Weights of a small mixture-of-experts language model, trained from scratch on English Wikipedia: 8170 steps.
Below are experts of layer 5 (counted from 0) of a mixture-of-experts language model. Rows are named router (the router's row for the expert), gate (a neuron's input weights, with its number), up (a neuron's input weights, with its number), down (a neuron's output weights, with its number) and show model dimensions 0-255. Each number is 128 + 24 x the weight over its row's rms, rounded and kept within 0 to 255.
Before each expert's rows: a language model's description of what the expert responds to. This comes from a sample of Wikipedia text that the model never trained on.

# expert 33
What it handles: Capitalized word-initial letters. Single initial letters starting a word after a line break, list dash, pipe or opening quote, such as "b-aroque", "- M", "| D".
router [102 100 139 155 168 149 147 144 120 124 127 138 107 110 142 106 108 141 137 147 140 130 164 126 140 124 132 155 117 150 165 121 118 110 135 115 106 119 158 171 110 126 107  92 126 134 133 159 107 109 150  83 117 122 163 155 154  87 127 153 149 128 118 102 144 149  87 149 126 145 134 133 127  92 105 153 127 165 115 128 115 155  98 145 136 150 102 126 164 179 146 174 134 137 159 117 161 119 140 103 146 162 143 137 105  73  96  97 132  96 139 109 167 118 131 159 133 172 162 145 151 116 141 132 134 114 130  90 171 163 140 135 118 115 168 110  92 113 113 135 101 117 109 171 136 169 150 120 141 117 132 135 119 110  99 110 159 157 162 150 125 167  85  77 156 124 126  92  83 141 152 212 142  82 176 114 123 160  97 101 127 141 142 166 157 104 120 110 174 171 139 131  80 113 108 118  92 140  83 114  99 126 129 140 169 128 135 150 163 122 117 143 140 134  79 131 130 117 155 164 111 115  89 173 125 105 118 132 116 138 132 138 119  91 120 145 136 146 143 114 149 151 109  96 156  98 135 137 140 136 123 139 120  93 109 150]
gate0 [124 119 120 137 102 145 103 138 162 113 169  89  81 149 118 212 120 143 141 110 141 161 118 116 137 135 133 121 150 138 144 120 124 139 136 132 110 132 106 102 147 114 120 114 123 127 132  90 106 140 127 165 197 101 116 161 114 136 127 124 107 147 100 119 114 138 134 140 154  94 124 176 136 114 121 146 108 107 125 141  95 115  95 125 105 113 151 123 109  97 166  79 149 115 135 117 136  91 167  97 136 133 113 145 166 141 130 151 167 183 126 115 116 154  86 100 156 129  67 118 174 154 120 102 144 171 134 114 138 125 100 148 142 110 109 111 124  87 158 143  95 180 159 103 148 106 133 114 175 133 120 107 136 133 109 113 182 151 113 158 102 127  87 120 109 118 105 141 114 140  81 129 122 120 129 102 116 152 148 129 137 129 128 130 101 154 143 131 108 121 109  60 159 137 152 114 150 152 145 163 154 125 134 128 165 112 133 137 140 127  90 112 122 138 154 132 172 124 121 132 129 163 113  96 138 110 111 126 133  96 103 165 108 139 155 141 159 114 153 164 111 143 164 142 180 130 136  68 145 163 102 159 103  82 109 123]
up0 [107 139  92 121 134  99 157 136 150 101  88 179 156 112  90  92 115 117 113 126 112 120 162 124 157 128  97 120 116 116 114  89 119 142 116 141 131 123 111 177 138 145 134 151 119 131 117 156  94  70  93  97  92 137 178 101 121 123  94 139 156 109 134 122 138 121 148 108 120 166 113 107 132 119 156 106 164 140 128 156 140 124 151 100 143 134  96 138 168 138 125 172 125 131  55 128 120 113 160 150 121  94 152 104 107 106 118 158 110  80 142 144 164 132 148 170 130 130 169 167 103 138 138 137 139  84 138 126 132 130 155  96 130 146 125 140 147 118 125 111 130  93 107 180 121 160 116 142  86 103 143 161 131 117 112 115 137  93 141 139  97 135 112 132 134 121 116 133 145 120 143 109  98 128 134 131 128 119 125 136 107 150  74  91 183  85  78 113 120 162 115 172 126 142 118 138 110 105 113  96 109 130 124 105 137 144 155 143  98 145 157 136 121 100 117 132 119 107 135 107 172 121  86 179 148 101 152 146  94 129 157 105 100 105 132 132 122 136  80  92 154 131 109  95  93 121  83 190 119 147 153  97 153 112 105 144]
down0 [143 119 113 104 171 138 156 162 119 119 129 171 113  93  80 115 102 141 105 153 175 127 103 113 181  98  85 113 119 133 123  88 100 108 127 133 164 116 102 133 139  90 116 111 108 140 113 141 151 121 149 131  89 145 169  89 127 100 154 127 132  58 131 123 143 136 146 124 147 126  71 133 147 123 110 107 122 125 110 158 119 115 133 164 124 142 123 192 134 168 124 134 115  86 105 146 198 111 106 138 165 147 128 132 127 102 147 136 162 131 112 144 106 113 130 145 113 100 133 123 155 138  93 112 138 116 156 132 105 124 152 105 152 127 150  74 126 100 131 114  86  91  96 165  81 120 128 153  90 124  99 127  96 147 104 103 132 104 121  95  89 139 143 122 172 195 160 145 129 158 129 117 153 133 116 114 109 126 153 134 133 146 143 135 107 125 104 110 124 139 132 129 118 136 139 125  91 113 138  79 144 167  90 115 149 149 157 148  92 109 133 127 139 110  97 183 147 107 144  93 152 104 131 156 160 130 130 162 158 114 141 115 130 146  96 158  94 128  95 105 107 147 142 143 127 133 152 164  82 118 146 130  99 123 129 106]
gate1 [154 152 123 135 127 112 121 114 160 103 113  84 114 167 128 113  89 123 164 131 146  80 144 104 109 129 157 134 129 188 170 103  84 128 142 121 149 163 104 122 121 123 164 128  99 166 150  78 141 157 146 105 116 118 142 112 111 141 138 110 112 155 121 114 137  98  84 150 135 139 138 104 124 117  63 136 131 107 131 136 197 146 122 160 142 153 123 120 119 157 120 158 179 138 111 110 114 116 157 117 117 151 154  75 121 102 131  96 127 152 133 160 115 149 173 137 109 117  99 122 125 130 108 139 112  77 151 123 102  97 155 113 138 116  84  91 165 155 123 151  98 170 103 115  94 128 122 138 119 133 131 123  92  98 153 148 140 124 109 162 128 149  99 124  88 140 111 109 116 180 156 137 104  92 128 133 125 112 135 145 150 154 110 173  95  77 143 144 142 107 113 160 135 155 137 146 130 129  99 103 145 133 141 106 127 148 120  73  98 104 150 109 130 163  85 135 136 119 124 136  93 133 124 126 111 105 166 110 144 171 136 122 106 107 144 110 138  70 149 137 127  78 126 143 170 131 135 122 136 103 160 103 161 146  94 132]
up1 [154 177 102 100 122 109 145 110 121 151 115 105 105 138 116 127 100 161 142 133  75 127 130 115 157 121 165 137 150 125 161 154 108 146 125 155 165 140 102 158 142 121 144 102  67 127 175  60 119 104 141 107  88 124 119 120 104 162 117 143 139 160 136  95 104 119 147  96 139 106 129  73 117 147 115 143 135 110 130 141 192 112 109 104 120 144 135 110 149 117 120 144 169 109 114 124 109  96 161  64 119 131 145 116 134 111  84 135 138 172  97 128 122 123 162 111 139 128 120 121 120 107 112 106 158 163 116 144 128 134 144 141 116 114  96 142 142 118 138 132 104 148 122 122 113  86 163 171 117 139 113  83  97  98 115 126 115 129 145 177 148 149 107 135 118 150 134 121 116 166 173  73  72 146  93 140 116 139 149 148 123 142 129 170 146 132 128 165  63 123  98 141 128 180 119 148 103 139 154 132 149 132 111  82 145 128 121  91 112 147 131 111 138  88 121 119 115  92  79 132 129 153 129 114 145 142 112  90 129 166 144 111 144 130 147 135 107  92 137 159  96  97 132 114 107 124 100 123 152 137 151 129 131 158 104 179]
down1 [ 85 135 113 197  83 121 114 135 140 109  95 132  77 115 145 168 167 103 165 127 165 106 113 102 115 153 122 112 113 157  82 141 161 138 141 141 105 149 101 126 114 109 124 122 112 136 107 116 123 150 131  97 120 115 158 132 108 121 130 108 132 159 122 113 148 100  77 158 142 150 116 148 106 109 130 104 139  86 159 130 123 154 102 119 107  96 117  98 108 127 172 147 115 108 111  90 118 128 107 153 109 133 157 111 128 157 112 120 137  97 156 153 134 127 131 132 100 131  96 154  71 139 159 153  64 111 111 142 151 131 155 158 130 139 125 111  96 147 103 103 119 104 138 118  73 116 104  94  87 145 166 152 111 128  67 110 117 161  99  96  96 103  66 122 126 141  80 124 111 154  90 156 142 109 142  97 131 133 107 122 124 121 145 101 162 168 151 161 134 137 168 103 139 115  91 155 163 122 127 121  76 101 109 114 120 124 133  95 113 152 125 134  91 143 107 137 159 147 140 151 137 146  96 125 109 128 143 142 115 158 131 118 136 118 126 125 131 159 148 130  96 129 167 173 133 130 131 119 160 171 100 103  98 111  88 140]

# expert 26
What it handles: Geographic location phrases. Location phrases and infobox fields in place or species articles, such as in the, within the, - Country:, northern, -idae.
router [154 125 154 107  98  99 106 111 103 122 102 122 167 126 126 158 132  85 134 106 144 137 135 123 143 123 141 132 145 154 138 141 112 168 170 146 135 117 158 139 115 116 141 156 132  93 179 117 151 123 135 129 151  89 152 117 110 140 144 126  83  99 106 157 187 132 123 121  78  95 121 131 164  99 120 143 108 101 110 164 122 120 136  89 129 168 121 156 106 125 144 129  87 136 143 107 114 125 153 150 140 113 179 126 110 110  71  87 144 135 141 133 122 136 146 127 142 132 125 102 158 146 102 135 125 148 148 167 137 105 143 104 119 161 159 200  97 144 112  95  70 124 144 122 184 110 170 135 141 179 117 144 103 141 125 167 118 135 111 159 128 127 172 127 127 156  98 134 136 152 113 105 136 122 158  93 137 120  93 122  92 171  68 165  83 134 135 115 109 108 126 123 136  98  88 110 133 115 129 116 118 148 121 169 120 124 149 112 120 144 121  93 143 150 148 128 116 157 134 139  93 141  82 138 150 125 134 131 126 156 121  97 112  94 106 119 101 123 168 144 120 121 142 159 127 119 176 153  95 103 144 133  95 146 195 103]
gate0 [132 112 115 166 140 107 132 104 109 116 126 122 130 103 126  71 148 127 116 142 109 114 184 115 138 120  81 126 102 125  98 139 136  91 135 151 115  99 127 123 134 143 147 148 105  83 141 135 108 128 103 182 133  73 119 162 128 128 120 123 113 128 186 147 111 161 122 122  86 120 113 140 138  97 139 137 144 130 137 116 168  94  83 152 142 153 157 141 132 142 158 110 126 138 111  96  97 154 133 124 135 161 130 144 133 110 133 107 112 139 149 152 142 135 127 147  74 130 112 167  90 119 122 112 138 133 171 109 124  86 113 178 168 141 168 145 151 136 113 135 127  82 147 109 119 143 131 147  84  82  98 118 119 128 117 121 124 176 132 145  96 149  96 147 174 172 102 138 157 114 151  99 116 154 116 134 153 156 105  94  84 106  76 158 116 142 130 140 157  74 117 123  70 117 146  78 132 138 116 171 120 155  84 147 126 135 100 133 145 103 143 120 121 142 101  93 129 137  89  90 124  94 137 130 128 118 135 120 112 126 131 171 136 101 111 124 145 168 146  96 198 113 135 113 130 131 135 128 171 103 128  97 107 111 107 111]
up0 [ 69  76 135 118 126 191 133 131 102 147 146 140 188 148 146 141 175 149 162  90 110 130  98 130 130 115 131 166 138 121 158 102  71 161  88  94 132 110 137 133 148 143 150 141 121 127 112 136 109 101 118 111 141 141 134 134 136 143 139 131 116 154 105 136 148  92 110 138 124 158 134 152 105  83 143 117  95 130 165 107 172  95 168 148  69 149  97 115 150 113 151 149  79 161 134 139 146 146 136 166 120 124 101 124 165 110 131 149 133 124 107 100 122 143 135 137 118  86  87 113 158 165 117 132 117 134 131 103  98 109 140 100  81 115 117 119 127 117 133 140 121 104 132  89 122 127 153 145 121 138 118 126  91 126 127 166 144 152 124  98 144 128 139 156 131  93 129 126 110 167  74 151 157  91 132 135 148 130 127 153 158 182 100 150 122 115 139 114  94 161 110 114 127  98 102 148 154 160  68  93  98  80  74 103 100  90 120 129 120 150 128 122 117  99 118 170 148 159 140 156 125 127 146 163 117 115 129  97 116 151 150 114 112  72 117 145 117 158  91 119  96 125 113 143 118 128 143 143 132 155 122 120 136 129 117 145]
down0 [135 133 172  97 173 144 123 106 116  97 109 108 166 124 120 135 118 114 117 121 124 110 121 135 128 113 103 101  98 118  88 117 150 137 126 192 187 140 129 153 157 167 140 134 114 139 103 113 105  90 145 149  81 150 152 135 130 117 164 156 139 102 134 130 128 121 108 143 123  87  95 112 115 121 145  91 131 117 136 145 128 151 133 142 126 177 134 111 142 129 132 131 151 143 100 104  96 121 182 132 111 155 143 129 118 166 129 141 106 136 121 154 162  72 156 111 118 127 122 109  81 186 115 141 145 101 199 152 140 142 142 152 113 132 143 131 151 135 127 148 110 133  87 120 125 103  94  97 129 109 118  93 159 155 155 109  92 125 136 135 129 112 146 120 144 126 170 139 147 139 100 119 127 159 162 124 126  84  72  99 110 112  93 134  96 105  92 172 133 163 122 118 147 124 145 107 152 142 117  37 136  89 122 153 152 125 122 119 101 168 151 153 171 124 128  95 109 118 117 137 149 123 117 149 138 146 154 111 147 107 124 175 162 111 169 173 131  88 136  88 118 137 116 122 119 120 131 141 161 104 126 114  85 148 147 124]
gate1 [133 113 114 146 156 152 112 135 119 145 146  99 102 127 160 131 147 165 130  93 120 123 168 153 108 122 198 143 127  97 127 163 112 114 121 100  91 117 130 103 140 147 105  93 172 133 105 120 126 134 117  97 137 107 115 141 122 100 154 140 130 120 112 135  90 188 116 115 113 141 113 132 100 115 127 133 161 138 116 103 102 109  92 125 131 121 130 161 126 142 136 125  88 129 136 116 168 121 125 111  86 137  82 117 157 145 161 141 124 144 130 130  86 123 138 142 145 124 104 103  89 130  79 139 141 128 136 133 137 130 136 141 140 176 116 123 120 114 126 127 120 142  66 122 150  84 120 112 124  87  94 134 116 127 146 138 120 154 100 131 143  96 115 133 147  96 113  98 109 130 154 104 152  80  99 134 135 136 182 108 102  78  68 154 118 126 116 163 153 124 100 102 129 130  97 113  82 161  86 131  91 154 115 106 133  82 137 154  92 150 114 127 122 100 150 104 170 107 134 143 126  98 127 188 132 133 138 115 136 126 144  90 119 135 115  64 139 110 120 145 141 164 120 151 131 129 149 121 134 146 107  60 128 218 130 105]
up1 [122 121 150 154 120  96 149 187 140  94 130  89 109 159 101 124 116 115  97 132 119 135 136 133 137 129 118 157 112 131 145  70  81 155  91 161 137 126 138  95 133 137 146 167 120  83  91 128 165  96 160 132 128 123  99 178 106 163 141 137 172 140 151 109 146 136 107  68 135 113 128 124 148 138 124 135 107 111 152 139 165 122 128  99 129 130 119 153 119 145 153 158 137 120 131 112 180  89 163 113 168  89 150 105 166 150  95  82  96 147 131 137 128 146  86 140  92 104 143  82 109 195 122 133 134 110 118 113 133  83 147 140 141 107 153 103 105 138 112 151 105 131 141 125 124 129 150 135 166 107 124 157 160 119 148 100 133 116 120 151 121 170 170 143 131 162  93 125 122 169 104 113  85 127 124 112  83 128 145 101 122 115  86  99 137 127 113 170 128 165 115 147 120 106 121 108 118 105 143 139 116 130 111 138 113 126 107 133 136 117 127 136 134 128 150 138 114 121 108 111 143 146 155 107 135 114 121 139 119 128 121 155 160  98 133 104 136  61 116 151  75 102 116  96 120 162  79 114 157 147 129 165  87 113 120  71]
down1 [117 157 136 116  73  90 143 120  99 124 115 161 164 135  91 156 128 124 112 143 123  94 133 112 116 155  97 113 157 133 108 142 136  87 143 132 134  80 132 118 131 123  89 138 103 106 115 108 156 111 123 139 135 124 134 152 140 126 129 133  97 166 142 129 133 171 162 122  97 123 118 156 167 143 136 131 118 108  95 131 118 111 171 121 140 138 130 108  65  98  89 103 130 136 113 145 156  85 150 140 149 125 138 165 172 171 116 145 136 136  58 143 151 106 116 108 119  97 104 125 104 152  85 131 100 169 119 124 158 121 118 108 122 120 160 169 116 139 143 137  96 116 144 101 125  93 117  95 141 124 129 119 115 133 112 152 110 110 135  83 124 118 144 127 126 156 139 137 139 126  86 137 136 129 138 159 164 103 137 135 105 110 107 135 103 148  97 117 103 132 161 144 159 161  90 102 139 115 116 108 121 161 120 129 138 114 135 142 127 157 146 112 105 123 171 138  89  70 105 116 117 129 166 143  84 138 108  81 153 105 119 101 137 137 141  69 108 153 129 152  92 154 146 150 104  96  61 108 100 180 111 142  98 111 165  58]

# expert 7
What it handles: Location prepositions. Prepositions such as from, in, at, to, near in geographic descriptions, e.g. 3 km from, located near, gain from Labour.
router [136 149 185  79 129 103 144 156  93  94 105 107 158  86 125 120 186 136 134 110 114  99 128 121 104 138 169 130 118 105 128 140 111  96 180 154 144 128 135 172 141 125 100 108 162 118 162 120 158 139 108 137 138 133 140 136 119 121 126 154  96 107 126 137 145 116 127 135 104 105 137 110 115 103 110 144 109 117  93 117 135 113 125  99  81 108 147 117 172 114 148  91 109 119 116 124 131 150 108 154 125 150  97  98 121 116 124 118 139 156 112 120 127 107 110 148 103 168 124  94 123 135 103 116 133 140 118 174 140 117 122 148 132 162 159 178 153 124  93 149 137  84 137  99 111 111 154  79 140 140 150 166 168 144 107 164  98 135 106 171 121 126 139 107 137 131 136 125  90 133 131 114 179 104 142 143  86 115 104 153 110 138 130 172  94 122 154 106  85 133  91 121 122  87  93 156 111  88 119 151 109 178  72 101 134 142  95 162 118 165 110 129 133 122 110 155 178 127 141 131 125 104 112 134 167 144  92 153 148 160 149 167  93 147 128 100  81 112 154 110  98 134  96 168 133 143 126 100 129 163 103 146 111 111 158 133]
gate0 [118  87 114 131  90 168 112 135  91 105 150  87 210  98 143 126 135 125 122 127 174 116 129 109 150  87 134 130 154 110 133 122 166 125 131 122 139 149 127 103 140 143 117 155 167 121 132 118 125 115 147 135 127 133 138  99 149 149 121 110  64 153 115 170 138  98  89 169 128 144 127 115 132 110 110  74 111 172 107 116 119 109 160 172 116 150 147 160 158 113  99  98 115 118 131 123  73 159 165 173 139 125 107  95 163  99 143 104 140 132 126 133 126 135 111 155  97 146 107 190 119 110 161 150 134 150 100 117 123 148  95 170 135 164 148 110 143 150 116 112 117 133 184  73 112 155 165 110 124 119 114 145 153 125 115 118  99  85 123 145 119  89 129 134  89 131 111 137  97 154 129 149 158 110 139 169 140 144 145 110 144 135 145 109 120 137 106 139 125 110 147 108 109 105 154 153 128 124 152 142 195 160 115 130  79  87 142 128 110 134 193 123 114 119 114 149 132 134 109 138 129 134 143 164 126 129 183 117 135  95 110 130 122 128 135 117  85 136 134 124 147 112 109 163 130 158 137 123 135 128 105 144 161 143 173 116]
up0 [132 142 122 140 146 124 128 128 152 169 117 173 148 110 114 132 143 154 126 143 114 122 139 144  92 165 110 119 111 127 118 165 127 125 154 123  79 112  95  92  78 131 138 136 135  98 124 152 135 155 141 130 122 136 125 136 106 120 128 145 151  46 104  86 115 189 111  68 153 101 142 123 119 143 139 174 126 157 136 156 118 131 146  98  88 111  93 125 118 180  77 160 147 114 135 133 160 107 139 122 104 124  98 127 126 153 116 134  94 136 145 136 111 132 131 120 130 131 126 110  87  95 101 133 130  78 160  94 121 135 121  81  94 122 138 137 153 114 104  98 145  97 143 165 133 103 106  77 125 137 146 138 121 102 139 192 107 157 133 120  90 114  80 137 131 127 140 136 116 150 118 128 130 140 131 164 143 109 107 187 139 145 133 115 137  98 137 143 157 130 126 106 176 113 107 127 138 136 110  69  82 142 122 123 143 145 146 105 185 119  79 143 155 117 117  98 126 122 169 119 141 138 144 116 118 103 134 115 141 149 101  85 114  89 107 137 141  99  81 148 129 184 112 139 105 149 124  91 148 143 146 138  93 120 133 100]
down0 [125 133 110 136 119 159 105 150 106 108 123 121 141 105 114 121 159 108 145  78 129 123 157 195 158 139 158 144 176 113 150 122 120 132 159 148 110 135 132  95 118 135 124  90 135 144 127 111 152  89 128 116 139 163 111  96 155 159 104 175 134 144 129 103 143 122  86 139 100 143 137 135  93 138 118 144 125 114 134 107  99 167 127 129  98 134 124  85 178 138 136 102 106  86 113 164 158 147 172  88 131 131 117 147 125 124 120 132 113 141 122 145  86 167  85 150 147 112 154 110 137 125 175 127 143 113  88  67 150 120 113 114 137 114  82 111  88 116 115 133 127 107 130 109 141 173 148 147 107 134  74 105 118 178 131 158 152 171 102  91 110 162 146 108 172 107 169 125 131 169 106 101 160  67 153 116 101  81 138 146 152 143 100 117 167 124 172 134 154 144  93 132 123 130 117 106 114 119 140 161 141 109 125 111 121 129 147 162 162 110 110 121 131 129 151  94 141 111 106 169 180 148  74 127 125 115 134 129 126 144 127 105 117 128 125 162  97 151 134 128 142 169 110 121 128 128 131 164 129 113 131  97 137 132  92 139]
gate1 [107 121 132  95 109  92 152  64 109 142 101 157 114 166 119 161 131 198 131 151 124 170 107 133 132 154 149 139 108 150 137 121 134 121 122 157 130 131  87 145 122 119 156 122 117 147 138 112 128 126 127 161 115 121  93  97 143 120 111 145 173 112 108 126 170 128 139 108 159 151 120 132 127 141 153 158 139 144 122 139 110  99 149 124 117 164 133  58 101 138 115 106 118 168 121 123 110  93 122 150 126  78 132 112 101 123 113 123 169 160  92 181 155 107 168  97 152 120 131 141 102 156 113 119 129 149 147  90 111 137 172  97 118 126 116 156 158  92 138 165 114 156 130 103 119 159  51 146 126  81 119 113  92 107 144 125 111 129  97 120 136 168  69 131 115 123 137 132 117 125 126 141 143 141 124 157 129  68 120  94 115 147 160 126 118  83 107 135 118 142 127 156 144 150 141 181 173 135 146 112 133 129  69 125 110 120 158 118 135 131 148 123 119 138 161 141 136 116  87  90 110 150 100 137 115 126 160 136 104 153 116 111 157 144 149 127 104 128 165 143 144 117 146 126 112 109  96 144  98 147 145 105 146  80  81 119]
up1 [110  83 112 146 174 164 164 117 152  97 137  98 125 120 148 108  92 111 134 103 141 147 113 124 122 155 151 116 137  99 112 101 147  97 126 120 148 147 128 126 109 129 164 124 157 200 130 133 137 129 123 148 135 127 118 117 125 125  96 138  99 159  87  95  77 170 118 145 100 111 144 128  93 145 146  79 121 111 128 142 117 148  92 132 126 125 146 118 148 144 105 121 115 142 134 137 130 125 146  78 114 133 121 129  98  87  76 173  97 142 108 126 133 106 129 152  82 110 148 128 118 127 158 149 176 119 159 122 111 136  75 104  99 166 135 119 157 110 121 154 144 125 133 150 115 174 120 120 131 149 173 114 140 161 139 119 143 161 152 132 137 112 133 111 129 114 156 106 155 136 130 155 149 139 174 136 122 133 128 156 153 127 125 150 106  91 155 164 218 104 153 120 118 142 103 150 136  91 153 111  86 146 111 108 105 151 112 150 128  97  66 107 151 146 126 129  87 122  88 132 165 117 133 165 119  85  96 172 157 118 156 149 122 157 118 135 182 124 169 138 119 141 123 125 115 130 116 112 102 136 104  85 156 157 122 128]
down1 [118 139 152 149  91  99  74  75 135 125 136 123 139 137 161 140 132 160  88 141 117 136 153 156  95 154 110 122 153  63 124 130 156 135 138 110 140 133 132 123  66 103 167 142  84 135  81  96 133 111 114 116 128 118 144 127 138 150 130 131 162 135 149 101  79  88 158 147 125 118 126 111 141 109 150 151 164 132 135 146 128 123  93 143 164 116 150 112 102 147 143  44 130 103 143  98 170 138 143 123 124 183 152 148 163  97 102 150 122 105 110 120  89 126 128 159 127 150 105 117 115 134  97 159 177 116  86  97 118 131 114 113 185 200 156 117 150 136 110  96 134 144 138 128 127 119 115 130 137 138 132  79 123 196 139 130 135 132 123 130 171 128 137 161 137 172 114 149 161 148 104  95 102 114 161 104 151 117 139 161 140 104 123 139 130 130 158 133 116 158 118 114 135 134 128 104 112 148  84 156 121 160 125 101 139 137 130  90  99 127 153 154 126 128 116 140 173 123 136  72 100 124 154 123 127 116 120 133 114 126 158 165 152 138 157 130 138 147 145 157 155 120 174 139 118 121 124 134 106 135 116 141  94 120 108 118]

# expert 2
What it handles: Prepositions with article. Prepositions and articles after verbs or nouns in running text and lists, such as for the, on the, at, in the.
router [127 144 198  74 128  69 131 141 110 111  91  89 121 138 126 129 125 121 119 108 119 144 113 159 126 153 150 132 156 122 145 113 117 109  84  99 152 152 131 175 115 102 114 158 112 116 148 115 153 122 104 132 130 117 120 107 131 168 135 134  78 173 120 157 124 127 155 151 144  90 131 113 120 152 169 162 127  92 105 159 150 147 142  90 131 160 125 105 137 160 166 129 156 148 131 127 146 120 101 105 117 107 112 156 125  93 103 130 148 148 120 142  96 127 107 128 167 119  92  95 159 143 120 123 115 137 101 124 123  83 105 108 109 106 138 148 107 104 120 103 103 146 162 123 101 180 159  87 160 148  92 120 121 136 117 117 130 136  98 168 123 139 139  95 121 132 151 168 118 124 138  92 117 139 105  60 146 159 141 157  94  90  80 136 123 129 138 137  87 113 103 143 135 121  89 164 109 131 139 131 112 155 106 113 144 127 147 126  96 159 108 154 106 149 134 180 168 136 116 114 108 165 127  55 138 146  75 145 121 117 141 150  97 183 148 135 175 116 150 112 120 122 126 125 105 132 132  97 145 119 140 120 138 127  95 112]
gate0 [141 117 120 182 143 160 167 135 136 114 134 120 132 147 129 104  96 104 102 154 122 146 143 103 104 173 128 118 149 108 140 132 133 116  99 145 104 122 148 123  98 174 127 119 140 145 123 141 131 126 117 156 139 145  89 102 149 164 173 119 158 114 143 115 105 159 123 118 158 125 117  86 149 126 106  87 138 127 121  99 126 126 194 134 118 156 149 163 127 104 102  84 164 144 155 123 133 126 158 145 111 154 154 133 113 158  88 161 104 161 120 128  90 143 110 136 111 171 140 117 140 115 132 137 126  97 129 102 145  95  56 149 132 139 157 106  92 113 130 155 156 169 120 184 144 151 154  98 133 153 143 117 132 101 127 139 128 119  96 132 114  83 175 166 101 102 136 130 127 144  98 171  58 119 170 131 113 178 113 142 164 115 116 146 130 163 139 135 136 111 147  90 127 144 103  82 143 121 148 171 157 113 147 105 130 114 112 111 130  82  89 102 138 110 191 138 145 101 144 111 160 101 147 112 120 136  75  94 116  86 128 135 137 143 125 140 133 116 132 143 110 127 143 135  94 147 114 135 147 102 137 117 171 132 156 136]
up0 [ 78 153  95 137 120 159 112 149 100 169 106 143 112 138 175 136 153 125  92 134 142 157 121 154 122 105 166 119 103 124 139 144 156 119 149 119 139 115  90 105 158 112 119 151 105  65 139 139 145 150 139 139  89 143 107 143 131 146 108 155 153 133 153 161 115 114 113 184 106 162 116  96 112  95 118 138 119 161 136 116 106 118  95 115 110 183 151 118 136  89 159 114  98 136 124 111  98 145  94 109 149 141 193 147 149 172 149 155 120 148 159 109  99 108 127 164 121 103 140 155 129 132 127 124 142 148  71 172 134 138 116 125 124 115 177 178 137 160 151 107 139 116 144 151 106 141 124 122 124 138 129 137 128 121  93  94 138 131 141 106 138 126  76 171 105 148 160 157 151 128 128 121 123 144 122 152 118 137 125 145 156 140 129 110 142 139 144 143 125 164 103 139 146  97  82 105 136 130 149 111 110 131 156 117 141 130  83 112 140 152 154 110 120  97 163 116 144 137 111 114 129 128  84 115 123 165 167 156 101 161 148 131 135 115 133 124 108 133 153 121  48 143 128 140 205 123 150 113 202 110 145 123 132 132 149 118]
down0 [ 99 151 117 167 115 137 140 101 117 111 165 132 139 102 115 114 145 158 129 159 138  97 129  86 100 138 124 108 125 143 118  93 129 127 105 107 124 112 119 132 132 161 143 100 119 154 125 114 141  86 162 134 142 149  90  97 149  77 116 120 144  85 173 148 102 185 120 136 119 110 125 121 177 141 114  87 121 148 133 103  72  95 136  88  91 138 161 152 109 110 120 118 153 147 141 132 137  98 133 142 125 112  86 119  98 169 126 121 106 146  75 131 155 143 130 131 102 106 108 123 121 145 144 140 126 139 139 127 107 106  98 125  98 154 144  96  95 139 124 121 117 130  63 119  93 145 114 105 149 111 127 101 143 130 133 148 114  76 133 120  77  93 124  78 145 135 121  93 143 137 115 131  82 135 142 130 117 106  62 166 120 133 145  94  93 161  94  73 180  87 131 109 123 160 112 137 157 155 133 151 101 116  92 154 133 114 146 125 101 146  87 126 152 107 175 133 127  98 120 114 138 128 148  94 155  88  90  94 156 114 115 105 140 135 111 114 125 105 148  88 133 135 140 161  93 129 117 177 121 128 129 123 152 102 126 151]
gate1 [134 118 134 162 114 131 156  69 127 116 108 112  83 122 119 109 121  90 135 118 114 118 136 100 136 128  93 143 126 113 135 142 136  92 109 185 100 126  86 127 118 147 127 123 137 138 143 126 109 132 130 162 147 135 160  86 127 132 155 110 122 168 113 101 154 144 138 158 110 133 152 124 121 112 143 145 160 124 105 150 109 141 135 152 192  78 131 155 124 159 112  99 153 144 171 131  78 151 109 102 112  78 121 142 138 136 114 129 104 119 112 131 129 157 142 147  84 153 140 111 147 180 157 130 176 112  85 126 125 157 108 124 142 107  74 186 147 102 111 143  85 132 146 112 127 124 142 145 150  85 138 130 117  80 155 118  85 142  77 140 156 109  74 164 115 139 135 108 104 152 138 153  87 168 144  97 143 124 111 128 148 130  99 109 124 137 107 107 111  77 135 106 138 114  94 144 120 125 130 169 183  88 102 110 132 124 115 137 129 138 153  77 110 143 138 108 118 117 153 141 114  89 157 134 132  96 138 144 129 156 153 109 155 146 120 119 186 167  89 114 163 130 153 127 114 148 101 110  84 131 138 139 126 133 125 137]
up1 [158 169 146 163 113  98 146  48 106 121 128 121  96 108 161 121 107 110  93 136 143  95 146 122 153 116 143 150 154 132 130 137 166 113  88 128 116 141  98 137 109 117 152 141 116 122 167  93 103 173 112 119 122 116  86 137 108 135 133 124 132 121 135  76 153 132 158 167 136 150 164 138 120 181 136 116 158 136 112 144 106  92  87 135 148 104 125 162  98 151 132  92 180  83 154 146 115 113 158 112 115 109 120 114 143 133  96 123  92 144 130 127 130 166 151 127 153 146 130 104 133 154 169 113 166 135 111 140 124 129  95 162 116 101  77 146 142 123 124 128 151  93 112 123 130 106 146 131 150 115 105 154 145 115 171 115 101 121  88  99 138 132 100 185 101 119  89 119 107 161 176 135  30 136 157 109 136 115 144 133 165 137 134 137  99 124 128  94 103 101 119  91 125 149 108 120 110 148 157 155 144 133 100 136 137 146 150 136 116 144 104 121 136 127  99 113 145 127 109 152 124  92 163 154 135 129 130 107 114 142 165 117 144 150 142 105 114 194 102 148 164 120  99 115 122 156 102 140 101 141 142 113 151 129 116 141]
down1 [169 143 121 119 126 142 138 105 139 121 143  75  90 148 161 158 133 119 174 122 125 120 139 164  94 130 132 109 155 132 164 142 113  96 176 127 117 127 135 132 129 159 118 149 118 121 127 100  97 134 146 110 140 127 112 149 128 142 138 159 115 159  92 112  83 141  95 171 103 141 142 163 106 155 109 132 141 118 109 164 116 120  84 111 130 111 117  89 137 153 138 133 168 112 162 125 134 119 141  94 123 125 104 165 138 166 191 138 106 132 157 132 114 137  49  76 136 179 157  89  93 137 172 126 177 138 133 138 134 154 142 132 149 149 134 123 138 102 108 104 107 109  98  93 130 154 142 138 139 158 116 106 138 100 134 152 105 127 106 139 180 145 150 152 144  93 143 126 100 139 103  88  81 158 130 129 145  98 132 154 131 167 176 124 148 125 134 145 151 157 112 112 140 167 155 143  85 134  89 155 178 124 145 122 123 168 166 139 165 150  97 134 146 102 105 102 114 127  74 102 164 169  76 104 141 152 147 115 147 126 130 134 163 123 114 149 126 133 143  94 148 122 126 136 104 128 152 131 136 151 115 131 109 130 136 147]